python train.py --lr_router=0.000467 --rope_fraction=1.0 --warmup_steps=200
Below are experts of layer 5 (counted from 0) of a mixture-of-experts language model. Rows are named router (the router's row for the expert), gate (a neuron's input weights, with its number), up (a neuron's input weights, with its number), down (a neuron's output weights, with its number) and show model dimensions 640-767. Each number is 50 + 15 x the weight over its row's rms, rounded and kept within 0 to 99.
Before each expert's rows: a language model's description of what the expert responds to; "raises" lists some tokens whose logits its average output raises strongly, later layers aside. This comes from a sample of Wikipedia text that the model never trained on.

# expert 17
It responds to: Table header cells. Column headers and cells in wiki tables and squad lists, such as Speed, Year, Votes, Apps, MF, FW.
raises: " (", " ", ":", " of"
router:57 38 52 37 59 39 54 62 56 36 52 67 28 50 51 50 58 52 25 35 22 68 33 29 36 65 57 50 53 61 47 51 49 47 46 41 31 42 38 17 67 65 46 42 71 41 49 60 57 34 65 35 41 44 61 45 49 38 66 43 46 61 76 56 37 77 53 44 58 07 48 49 67 76 55 45 26 25 64 58 51 86 80 56 54 44 42 41 54 76 44 45 49 30 61 63 42 77 35 24 42 49 53 40 77 45 55 85 53 79 70 58 39 27 74 58 59 61 86 78 62 49 45 17 79 50 92 45
gate4:44 73 57 50 56 37 35 41 66 66 21 50 56 61 34 37 46 45 47 69 78 49 38 39 39 66 53 18 83 48 61 41 42 54 39 56 50 37 13 27 32 66 42 53 48 73 42 48 57 52 59 53 51 51 33 54 54 50 38 64 54 45 51 65 41 60 49 55 50 42 44 62 40 48 32 56 50 53 27 30 21 44 41 67 34 54 45 54 41 41 75 69 59 62 49 33 29 35 37 21 40 53 41 30 78 65 63 37 56 69 43 62 48 88 43 54 26 40 50 58 55 32 80 32 62 40 45 53
up4:57 69 53 51 48 52 45 36 64 56 37 43 52 68 44 26 46 29 49 60 72 37 53 37 40 61 61 42 59 33 67 44 34 57 45 32 47 47 51 39 42 62 42 57 48 59 16 15 57 41 55 37 56 53 42 56 49 42 43 65 75 56 59 78 32 65 68 59 49 56 38 72 58 59 27 37 30 49 47 65 53 39 63 78 35 78 41 48 42 52 55 53 71 63 33 45 41 34 52 19 52 62 30 50 46 72 49 79 50 66 58 78 42 74 52 48 48 39 49 49 53 36 52 40 70 35 35 61
down4:16 52 65 40 55 61 44 54 56 55 70 27 52 21 73 65 49 19 48 33 36 57 51 16 61 35 52 49 38 47 56 72 46 48 64 66 55 52 55 56 66 60 45 32 51 36 46 53 38 15 41 75 54 53 35 47 52 53 59 22 40 42 38 22 91 41 47 36 49 66 69 56 45 58 65 62 71 63 48 10 26 59 24 43 80 53 72 51 53 31 47 65 48 29 73 54 54 56 31 90 53 49 48 79 42 82 46 58 58 53 44 56 64 59 31 38 45 49 37 63 64 60 43 63 22 51 39 40

# expert 0
It responds to: Past-tense narrative verbs. Main verbs and auxiliaries in biographical or historical narrative, such as made, died, built, killed, was, returned, and the pronoun him.
raises: " and", ",", " or", "-", " of", " |"
router:46 85 52 60 55 30 55 56 57 71 70 41 35 40 61 57 50 14 48 51 71 41 75 56 33 56 52 73 68 48 44 71 44 70 43 67 55 48 47 44 31 63 66 45 46 40 24 52 46 33 36 62 63 64 53 76 31 68 86 49 43 56 15 44 47 86 58 50 72 46 57 45 43 72 46 48 67 40 73 48 26 69 75 59 15 67 64 40 39 95 74 59 58 47 36 53 49 67 44 59 42 36 47 35 51 73 52 41 74 55 53 71 44 39 28 47 68 65 66 58 63 82 48 51 32 38 27 71
gate0:53 39 44 57 51 28 35 59 48 62 58 23 68 55 64 52 53 51 22 34 68 31 43 68 36 19 62 70 34 61 27 60 39 44 59 34 70 43 18 47 32 67 72 56 60 53 25 70 42 23 61 48 49 45 42 56 60 53 33 63 54 99 32 35 50 54 47 09 73 44 26 38 41 65 31 48 43 37 55 56 50 52 34 40 43 42 58 73 68 47 68 32 69 65 39 53 35 55 35 59 72 27 50 42 44 52 85 53 21 48 53 70 51 33 38 54 44 70 56 39 46 42 39 44 35 06 54 72
up0:77 37 44 34 29 83 50 32 44 57 40 24 48 67 56 34 29 69 41 64 66 39 70 23 39 54 37 83 81 67 57 35 36 54 44 46 44 77 53 92 66 63 33 55 38 57 68 60 83 42 55 48 40 58 60 56 60 38 04 33 47 64 44 37 48 82 48 36 46 41 63 58 43 52 41 31 72 54 56 29 34 70 51 64 59 44 41 57 36 22 48 30 57 46 54 47 86 41 33 50 33 51 62 66 76 60 60 73 38 59 39 67 62 63 34 56 62 60 60 44 56 58 38 51 61 54 67 36
down0:55 68 75 44 34 35 47 59 73 53 50 38 33 50 44 18 48 41 50 46 29 62 49 52 56 29 42 75 64 69 37 46 58 67 37 57 52 46 46 38 27 47 31 43 32 90 41 40 47 55 40 48 26 61 78 49 74 62 71 73 45 60 69 34 41 45 47 51 58 42 48 42 69 10 41 60 43 58 59 75 61 49 60 48 39 60 56 96 72 44 49 54 31 35 51 71 34 12 30 40 50 67 20 66 53 61 71 34 56 25 68 37 53 33 36 64 62 26 60 68 59 56 45 62 42 36 61 45

# expert 26
It responds to: Word start after punctuation. First word piece right after an opening quote, bracket, hyphen or slash, such as ide in (ideologically, is after ", stray byte characters.
raises: "-", "wing", ".", "end"
router:50 41 50 24 65 57 78 44 49 46 87 61 70 13 35 28 38 41 57 40 39 66 25 39 59 51 66 31 78 56 55 45 34 66 61 58 43 49 69 59 80 55 50 47 68 43 56 62 67 53 52 59 69 61 53 21 30 43 73 81 58 43 46 43 81 27 53 50 36 45 30 54 65 20 52 84 48 06 37 49 67 52 57 69 47 50 52 67 74 47 41 52 25 49 38 66 51 54 31 35 33 47 23 75 37 58 40 44 49 67 60 49 21 52 44 58 47 68 63 50 24 52 42 38 34 88 51 55
gate0:46 54 46 54 57 54 47 59 62 50 43 44 33 59 64 13 62 61 73 73 39 49 58 65 53 54 43 03 55 26 35 73 31 50 59 25 26 60 63 61 19 58 40 52 41 66 68 85 62 56 50 28 65 34 46 73 74 58 54 45 65 80 75 51 52 51 66 43 34 46 79 55 65 35 41 57 44 46 48 47 57 61 71 36 71 39 63 47 27 50 54 37 55 76 49 76 46 73 14 44 67 69 44 42 54 61 55 42 48 57 49 33 52 49 49 64 50 75 46 26 45 61 46 51 67 60 54 41
up0:62 76 65 63 58 59 55 35 17 36 61 70 57 41 39 33 68 55 68 46 66 58 28 56 41 26 27 54 63 51 43 32 34 59 33 54 61 68 36 46 22 56 51 35 63 50 41 80 47 53 34 45 57 80 53 57 37 64 53 49 41 56 51 36 60 67 47 41 40 54 46 28 37 62 52 39 37 79 54 54 70 66 41 91 68 30 30 44 53 42 33 29 44 75 65 27 62 44 48 42 75 54 19 65 18 54 57 48 36 73 40 38 40 61 61 66 39 68 44 54 30 37 71 56 41 49 56 63
down0:60 75 50 43 64 30 33 56 45 25 55 59 66 57 66 40 27 53 82 56 43 59 49 45 35 58 46 60 32 51 65 46 30 64 16 43 60 47 41 45 39 46 47 50 38 18 37 57 36 44 58 60 43 57 50 40 26 31 21 18 50 30 57 48 57 55 34 60 46 41 69 49 53 32 34 40 26 75 57 57 50 69 51 39 37 41 75 76 50 39 65 20 47 56 54 63 24 53 62 55 53 59 64 59 31 46 51 45 47 52 64 67 36 57 76 61 60 56 75 60 53 25 48 51 40 34 38 61

# expert 22
It responds to: Abstract head nouns. Common nouns heading a phrase after the, a or a possessive, often followed by of, such as way, term, role, success, need.
raises: " he", " they", " by"
router:42 43 40 64 47 59 45 51 47 54 54 41 43 43 42 40 35 24 63 29 30 43 59 42 42 75 53 41 43 69 32 47 47 59 43 39 68 31 58 43 42 59 24 48 30 50 33 30 35 27 40 44 79 50 82 34 72 69 60 53 61 50 42 56 36 49 29 53 60 54 52 44 66 62 40 42 44 50 71 69 43 48 47 43 50 72 34 49 25 62 71 42 21 33 57 43 63 40 46 45 42 44 70 21 63 55 49 59 50 31 39 44 58 38 68 69 54 53 54 29 57 28 76 46 43 52 61 53
gate1:47 60 42 38 33 36 41 10 47 42 32 71 60 40 57 58 34 76 49 57 54 41 53 39 51 25 49 48 64 76 65 45 58 40 38 63 28 55 51 45 64 72 60 39 65 19 57 41 49 38 44 59 47 41 48 38 73 47 43 73 50 16 50 38 37 28 40 47 44 22 34 44 63 62 53 61 53 44 73 61 37 42 72 75 61 48 14 46 23 43 38 38 68 32 44 17 33 63 20 46 49 42 38 12 54 57 51 58 45 78 72 51 28 51 40 46 35 67 31 52 28 49 59 14 32 73 39 36
up1:59 57 51 46 34 38 43 12 52 32 33 82 60 23 62 50 41 86 39 36 57 62 57 32 56 39 67 35 54 48 81 67 47 36 48 68 57 57 59 51 70 81 57 38 75 31 46 51 40 48 51 54 66 44 59 54 40 69 56 70 51 29 40 35 18 38 49 36 60 32 22 29 60 59 54 55 64 37 81 44 47 52 43 59 64 55 29 37 38 64 50 46 67 42 50 28 36 72 23 44 31 41 39 26 66 49 44 41 41 84 66 55 37 39 34 62 45 72 40 43 24 65 62 29 35 66 40 39
down1:44 14 50 99 83 40 59 54 49 63 46 53 22 62 42 45 35 43 38 79 57 49 67 46 52 49 60 57 23 57 34 46 43 29 50 41 45 33 65 32 41 47 59 58 47 55 55 62 84 29 39 70 64 52 80 43 41 32 42 04 33 37 46 53 56 66 43 83 59 38 44 59 36 49 43 53 32 64 45 38 33 60 33 50 69 46 53 45 83 42 40 32 44 68 60 57 80 41 45 48 52 32 31 72 56 41 72 54 46 62 58 44 66 40 47 55 61 52 39 46 37 55 21 72 76 22 48 73

# expert 5
It responds to: Common noun heads. Common nouns and their suffix pieces after articles or possessives, such as children, power, members, -ers, -ism, -ists.
raises: " –", ".", " -", " (", " |", " previously"
router:50 78 24 43 30 48 32 68 67 24 59 54 29 42 39 32 35 40 70 44 63 32 64 52 50 76 50 29 37 53 66 74 17 56 48 51 66 03 53 73 62 80 24 72 44 54 46 10 27 51 64 56 57 33 49 38 39 49 59 46 57 35 41 22 38 60 70 51 28 38 52 62 65 55 28 42 48 28 60 34 57 47 46 40 28 37 60 61 32 42 48 33 33 36 20 69 73 56 33 39 52 38 48 41 53 50 36 69 64 58 50 80 20 27 80 39 69 33 20 19 48 45 60 50 15 62 42 72
gate1:63 60 59 43 20 43 42 58 36 70 30 35 49 67 50 53 70 62 40 55 57 41 60 56 61 37 35 75 59 36 51 27 45 38 43 91 49 72 61 73 38 37 39 59 49 75 27 30 29 42 56 63 38 81 60 53 44 16 64 63 69 43 52 64 51 74 61 13 06 51 53 43 38 71 17 57 50 51 44 47 23 44 72 46 31 38 44 59 49 40 67 42 29 37 16 30 40 45 70 59 54 56 56 81 10 72 45 80 59 28 36 34 36 44 35 55 37 60 46 70 35 43 41 69 45 60 29 23
up1:32 34 35 52 84 45 73 36 69 27 61 79 46 39 46 35 50 39 64 40 52 59 40 40 49 58 52 29 61 60 51 63 60 55 52 28 55 55 42 44 61 58 44 45 79 10 66 54 63 47 39 41 51 40 56 41 55 60 24 15 25 50 48 40 27 30 38 78 73 61 64 56 50 20 85 50 39 68 50 41 71 51 45 70 61 61 45 47 50 55 51 49 59 75 82 42 62 66 30 44 36 54 36 16 96 36 30 33 42 62 53 50 71 62 69 49 43 41 46 27 59 54 74 53 41 31 68 70
down1:87 82 46 44 27 28 49 57 59 55 26 74 61 51 46 52 66 85 45 69 42 21 44 50 31 34 41 65 58 52 18 47 44 28 42 60 46 39 73 52 49 37 49 50 40 78 54 36 73 68 55 50 66 62 52 54 61 40 48 76 48 38 51 55 60 65 70 45 51 56 41 39 53 28 81 41 47 55 68 44 53 51 51 44 35 46 57 56 32 47 83 72 47 44 51 36 43 60 76 56 51 39 57 56 54 31 48 48 59 60 50 30 47 54 58 32 39 57 85 63 43 45 45 63 51 41 12 42

# expert 1
It responds to: Copula and auxiliary verbs. Forms of be and have after a subject, especially in opening definitions, such as is, was, are, had been.
raises: " the", " a", " related", " "
router:43 37 28 53 70 44 59 31 55 62 55 69 12 85 47 44 62 43 47 52 79 63 38 53 48 34 47 36 40 45 26 73 33 49 27 48 43 58 25 25 10 54 59 57 44 64 47 50 46 40 61 53 30 56 50 47 14 43 60 59 45 62 06 39 34 55 63 50 28 57 42 63 21 39 37 65 61 42 42 57 40 45 39 55 20 59 31 44 76 23 51 31 42 40 59 48 43 76 56 41 53 36 40 13 55 48 49 38 38 41 59 83 50 31 71 61 48 44 57 81 34 55 28 66 66 83 49 53
gate0:41 91 62 52 57 36 40 39 63 84 49 37 37 68 58 52 58 46 64 57 46 52 57 30 66 41 64 59 38 42 17 74 39 65 52 63 55 50 51 24 27 27 77 61 61 48 64 60 64 32 51 49 41 25 38 79 63 75 67 25 44 62 34 73 39 58 45 37 34 55 47 55 36 47 54 49 71 22 55 18 53 48 24 71 54 83 41 45 32 42 48 45 48 44 14 72 87 60 46 68 71 65 47 28 38 73 32 23 63 20 46 50 43 36 45 41 55 67 52 48 28 35 83 43 28 55 41 81
up0:30 67 68 55 54 26 56 63 51 59 61 64 32 61 25 75 46 48 26 60 52 26 67 53 68 21 58 73 44 46 58 65 56 64 41 69 40 32 62 52 30 75 42 56 33 29 58 48 46 41 45 37 40 27 73 46 62 78 68 63 42 51 72 62 50 32 31 67 47 31 81 62 51 58 41 67 53 42 47 17 71 76 57 48 68 33 64 71 39 42 78 66 43 33 21 45 22 55 69 39 27 68 15 47 36 49 36 42 46 22 36 44 55 63 47 58 47 64 59 61 36 41 51 38 44 49 68 47
down0:43 11 84 42 51 78 38 66 45 35 36 54 64 62 47 42 68 74 42 84 87 24 21 55 35 48 45 73 55 64 41 06 49 32 27 62 61 47 59 53 35 40 12 52 52 52 23 57 35 64 53 36 59 42 53 45 33 53 40 57 36 45 46 49 69 51 74 39 53 72 22 32 75 69 64 47 54 43 56 90 66 60 30 25 48 68 46 50 67 76 31 48 64 53 54 44 56 35 56 51 48 47 47 63 51 38 64 39 44 41 19 36 35 51 51 53 46 63 61 43 61 56 57 67 30 33 64 51

# expert 32
It responds to: Prepositions in sports text. Prepositions like from, between, at, during, against, mostly in sports season or tournament reporting, especially from before dates or opponents.
raises: " the", " ", " (", "-", " The"
router:42 30 47 39 59 40 39 19 73 74 57 52 37 34 29 54 52 64 15 89 64 79 40 67 62 58 42 59 61 46 49 53 57 66 53 29 46 41 58 69 60 40 73 61 26 40 48 64 42 58 59 22 65 65 69 51 51 30 59 67 21 82 32 52 21 20 34 22 46 25 32 66 70 54 60 72 42 13 50 56 42 60 66 60 29 40 62 42 54 62 56 70 48 79 59 36 29 43 51 53 50 50 51 42 48 20 44 52 61 49 81 38 67 68 29 52 54 50 61 56 53 44 28 50 48 45 46 66
gate0:57 40 56 34 61 48 60 41 53 52 67 66 39 43 63 69 44 55 55 76 39 66 32 47 34 40 37 55 61 62 34 58 34 50 48 37 37 45 61 55 40 19 26 51 56 48 50 37 83 50 32 57 31 36 65 48 40 50 47 24 56 57 36 36 61 46 58 86 38 40 35 33 32 16 53 46 60 58 64 65 52 61 44 27 43 56 59 38 53 27 51 38 58 60 53 50 53 38 44 56 40 39 81 60 59 57 35 45 48 40 34 54 56 49 38 56 48 04 65 77 59 56 68 25 88 35 42 34
up0:54 29 59 42 38 41 50 59 46 53 58 53 61 42 70 51 56 37 66 40 49 56 45 41 38 38 73 11 45 58 78 46 58 55 51 72 52 62 76 62 28 50 73 60 55 57 54 37 34 44 42 23 28 66 67 79 58 56 26 46 41 43 37 61 78 58 43 83 23 51 47 48 62 69 56 60 36 47 44 46 57 45 44 71 66 65 61 16 47 77 13 62 51 47 31 16 54 50 77 66 78 83 52 66 33 42 36 49 36 39 39 67 48 58 56 64 33 48 35 36 60 35 65 34 45 74 40 54
down0:60 60 63 50 43 60 41 54 55 53 51 65 42 44 31 78 47 19 63 28 19 46 44 52 69 59 34 29 66 41 69 77 36 64 62 64 68 47 60 42 56 52 52 59 49 31 65 26 53 20 51 60 29 54 70 55 50 43 35 53 52 72 69 45 70 36 46 74 21 15 55 50 68 68 75 25 34 46 60 73 28 20 33 48 55 72 66 54 36 94 51 43 70 74 51 31 60 55 36 32 60 55 55 63 38 72 54 42 47 54 35 64 43 36 65 86 31 62 33 48 48 51 38 58 42 49 65 92

# expert 21
It responds to: Foreign name fragments. Mid-word pieces of foreign names, species and chemical names, plus Spanish articles in place names, such as El, Los, San, im.
raises: " and", ",", ".", "-"
router:84 25 53 49 57 28 57 38 47 45 35 39 52 40 50 31 55 65 39 55 47 25 76 42 61 48 50 45 65 32 49 54 52 37 55 65 42 52 33 40 48 39 26 41 49 42 51 14 77 47 31 47 57 59 26 43 66 48 47 45 68 65 93 36 55 23 64 31 47 39 50 37 70 43 68 81 43 50 30 18 39 64 33 59 46 48 62 24 56 25 42 47 68 56 20 35 58 24 37 73 32 57 57 68 58 58 74 46 23 53 47 57 41 29 56 53 78 40 64 39 48 54 25 17 71 57 42 43
gate1:57 43 31 60 45 50 34 50 49 47 13 80 44 65 42 41 37 50 45 40 11 36 72 63 42 39 84 88 52 51 42 74 66 68 43 60 78 43 56 35 49 50 60 65 48 42 45 34 27 53 57 24 65 43 60 46 52 42 60 63 41 55 66 46 24 48 44 31 51 47 78 27 55 56 54 57 53 64 56 48 49 52 55 73 37 49 57 45 29 27 57 28 21 74 43 25 37 50 36 42 43 30 57 53 51 53 53 55 48 38 47 84 43 37 26 64 27 13 49 65 58 75 47 75 60 55 62 27
up1:58 61 59 58 62 42 74 47 28 43 90 38 69 35 42 57 68 66 45 55 85 76 47 63 61 68 44 19 52 49 53 27 43 12 51 31 13 55 49 46 56 59 22 35 45 57 65 72 47 71 54 62 41 50 61 70 42 39 53 65 45 36 15 59 70 63 80 49 69 63 35 60 41 49 66 41 51 36 39 53 61 30 44 35 77 42 52 46 39 57 52 70 72 33 47 71 53 30 57 53 60 61 28 39 47 56 54 62 46 46 52 10 63 65 99 42 50 76 42 46 35 27 52 29 63 72 36 74
down1:53 74 70 56 33 56 44 48 56 28 52 65 46 64 47 36 46 60 55 51 40 62 44 43 14 31 65 55 56 51 70 44 43 35 59 34 30 42 61 30 79 62 63 34 26 45 41 35 59 34 53 40 54 51 60 49 50 33 28 63 61 37 81 51 63 43 35 50 83 58 56 88 38 52 55 40 40 39 33 77 63 39 33 32 42 40 37 76 45 40 44 21 35 42 37 22 04 43 41 59 64 69 44 49 62 51 70 48 49 36 30 43 62 88 58 42 58 25 52 66 62 56 81 50 57 62 20 76

# expert 35
It responds to: Common nouns after determiners. Everyday nouns following the, his or a place name, such as school, home, album, game, team, city.
raises: " the", " a", ".", " this"
router:54 53 42 53 48 32 58 34 57 40 80 43 48 40 27 48 42 21 62 49 53 45 68 68 49 67 59 49 46 30 59 53 30 17 34 45 57 58 53 57 18 64 28 53 42 71 34 40 37 34 35 55 72 33 69 52 32 65 51 41 63 42 11 34 39 51 58 46 09 51 57 53 45 79 39 48 75 47 64 69 43 23 70 58 63 25 59 70 36 36 56 70 60 56 53 47 72 43 47 49 46 32 46 29 66 75 47 37 55 41 45 68 83 39 59 61 64 52 52 36 41 41 69 37 46 47 60 73
gate1:42 29 60 65 59 62 47 51 39 41 75 48 31 67 82 57 50 71 36 59 83 56 41 68 76 56 75 48 41 44 43 53 74 40 56 63 66 70 60 44 22 48 53 66 49 51 56 46 45 62 54 40 53 42 53 40 46 38 37 41 55 53 57 35 49 65 65 57 77 62 74 65 36 52 71 32 43 45 22 56 60 63 57 41 68 51 57 74 46 64 52 64 41 65 49 33 43 50 58 33 69 57 56 46 54 55 78 52 65 32 36 53 83 59 33 47 95 66 48 37 57 43 70 55 52 19 46 43
up1:66 60 65 39 43 25 65 62 28 96 42 39 79 50 15 47 38 42 53 70 41 39 65 51 33 42 51 45 28 78 67 38 39 64 55 31 31 41 48 54 51 44 54 15 43 36 17 56 69 22 42 50 37 60 45 62 48 73 52 46 54 47 23 75 55 32 53 49 52 40 13 34 34 41 39 59 40 47 80 50 35 32 32 54 50 52 43 46 67 38 50 38 79 39 54 64 75 70 54 74 48 29 47 21 33 31 20 48 37 59 79 43 26 21 43 35 14 24 28 66 44 25 54 50 53 80 57 54
down1:24 29 49 63 41 67 24 67 49 44 72 42 44 44 71 45 52 84 51 55 70 61 55 84 56 69 54 33 49 40 64 33 88 29 37 73 48 32 37 59 36 44 61 73 53 39 50 69 65 58 68 46 54 47 52 51 63 65 39 42 45 58 45 51 77 50 42 45 56 78 15 57 72 67 44 41 61 36 19 75 56 61 56 55 72 50 50 49 36 65 42 57 47 35 57 40 48 54 53 49 76 68 73 64 66 36 53 40 68 32 50 33 54 66 53 44 77 59 48 32 54 69 48 45 31 15 30 64

# expert 29
It responds to: Surname endings. Final pieces of personal and place surnames after first names or initials, such as -ley, -ford, -z, -j, Jr.
raises: " and", ",", ".", " with", " ====", " to"
router:25 76 79 65 57 43 56 21 70 69 39 44 73 76 59 75 56 48 63 51 31 56 52 51 48 00 58 37 28 69 30 35 43 57 48 60 55 41 38 35 49 46 65 56 54 52 53 26 49 41 30 23 80 66 33 54 24 39 52 61 60 49 60 65 46 31 52 45 66 69 25 42 42 43 70 49 63 79 58 34 31 67 59 48 41 77 84 37 25 32 56 35 38 46 43 38 30 44 57 90 24 43 47 40 67 66 75 36 55 50 47 70 70 66 48 41 57 58 43 47 36 49 58 34 56 33 72 42
gate1:39 32 36 49 85 41 42 41 44 37 41 68 54 59 42 54 67 68 62 44 64 75 53 49 40 40 36 57 59 32 60 57 59 52 40 51 47 06 64 62 64 54 61 74 55 39 67 17 48 58 43 29 52 52 51 45 47 50 30 18 48 56 45 49 40 32 36 48 47 39 46 41 67 52 45 35 60 64 75 16 49 49 46 70 52 67 46 64 53 46 46 50 45 46 32 32 55 31 39 56 55 43 58 49 54 51 54 53 53 70 79 60 43 22 47 19 65 56 33 17 54 70 50 32 41 41 52 73
up1:47 65 56 37 26 49 50 40 46 39 68 53 36 43 52 64 53 30 58 27 48 52 36 48 75 71 77 45 53 36 72 39 34 53 40 41 59 88 59 44 64 53 46 38 69 49 51 72 41 28 52 38 61 59 58 37 60 64 63 66 27 34 45 51 48 46 43 45 21 45 49 68 33 54 64 70 49 57 57 70 24 37 34 40 48 33 49 50 58 37 55 70 43 77 53 84 20 55 54 48 62 79 32 64 50 72 30 51 34 50 35 27 74 68 38 73 34 50 65 67 55 36 39 56 72 59 54 38
down1:63 61 56 31 21 34 43 33 23 73 58 41 47 37 70 56 54 58 63 31 60 22 52 46 60 41 39 20 85 37 38 41 66 53 31 33 34 51 27 55 51 65 34 45 81 24 04 52 37 26 38 17 64 51 63 99 47 65 77 26 65 58 86 41 43 39 79 42 53 67 35 52 48 55 52 28 65 60 40 48 29 78 37 61 27 63 45 63 49 55 41 22 65 33 59 67 51 44 57 67 71 23 52 52 53 32 61 53 39 53 80 46 40 30 33 51 74 47 37 75 39 36 45 48 61 57 22 44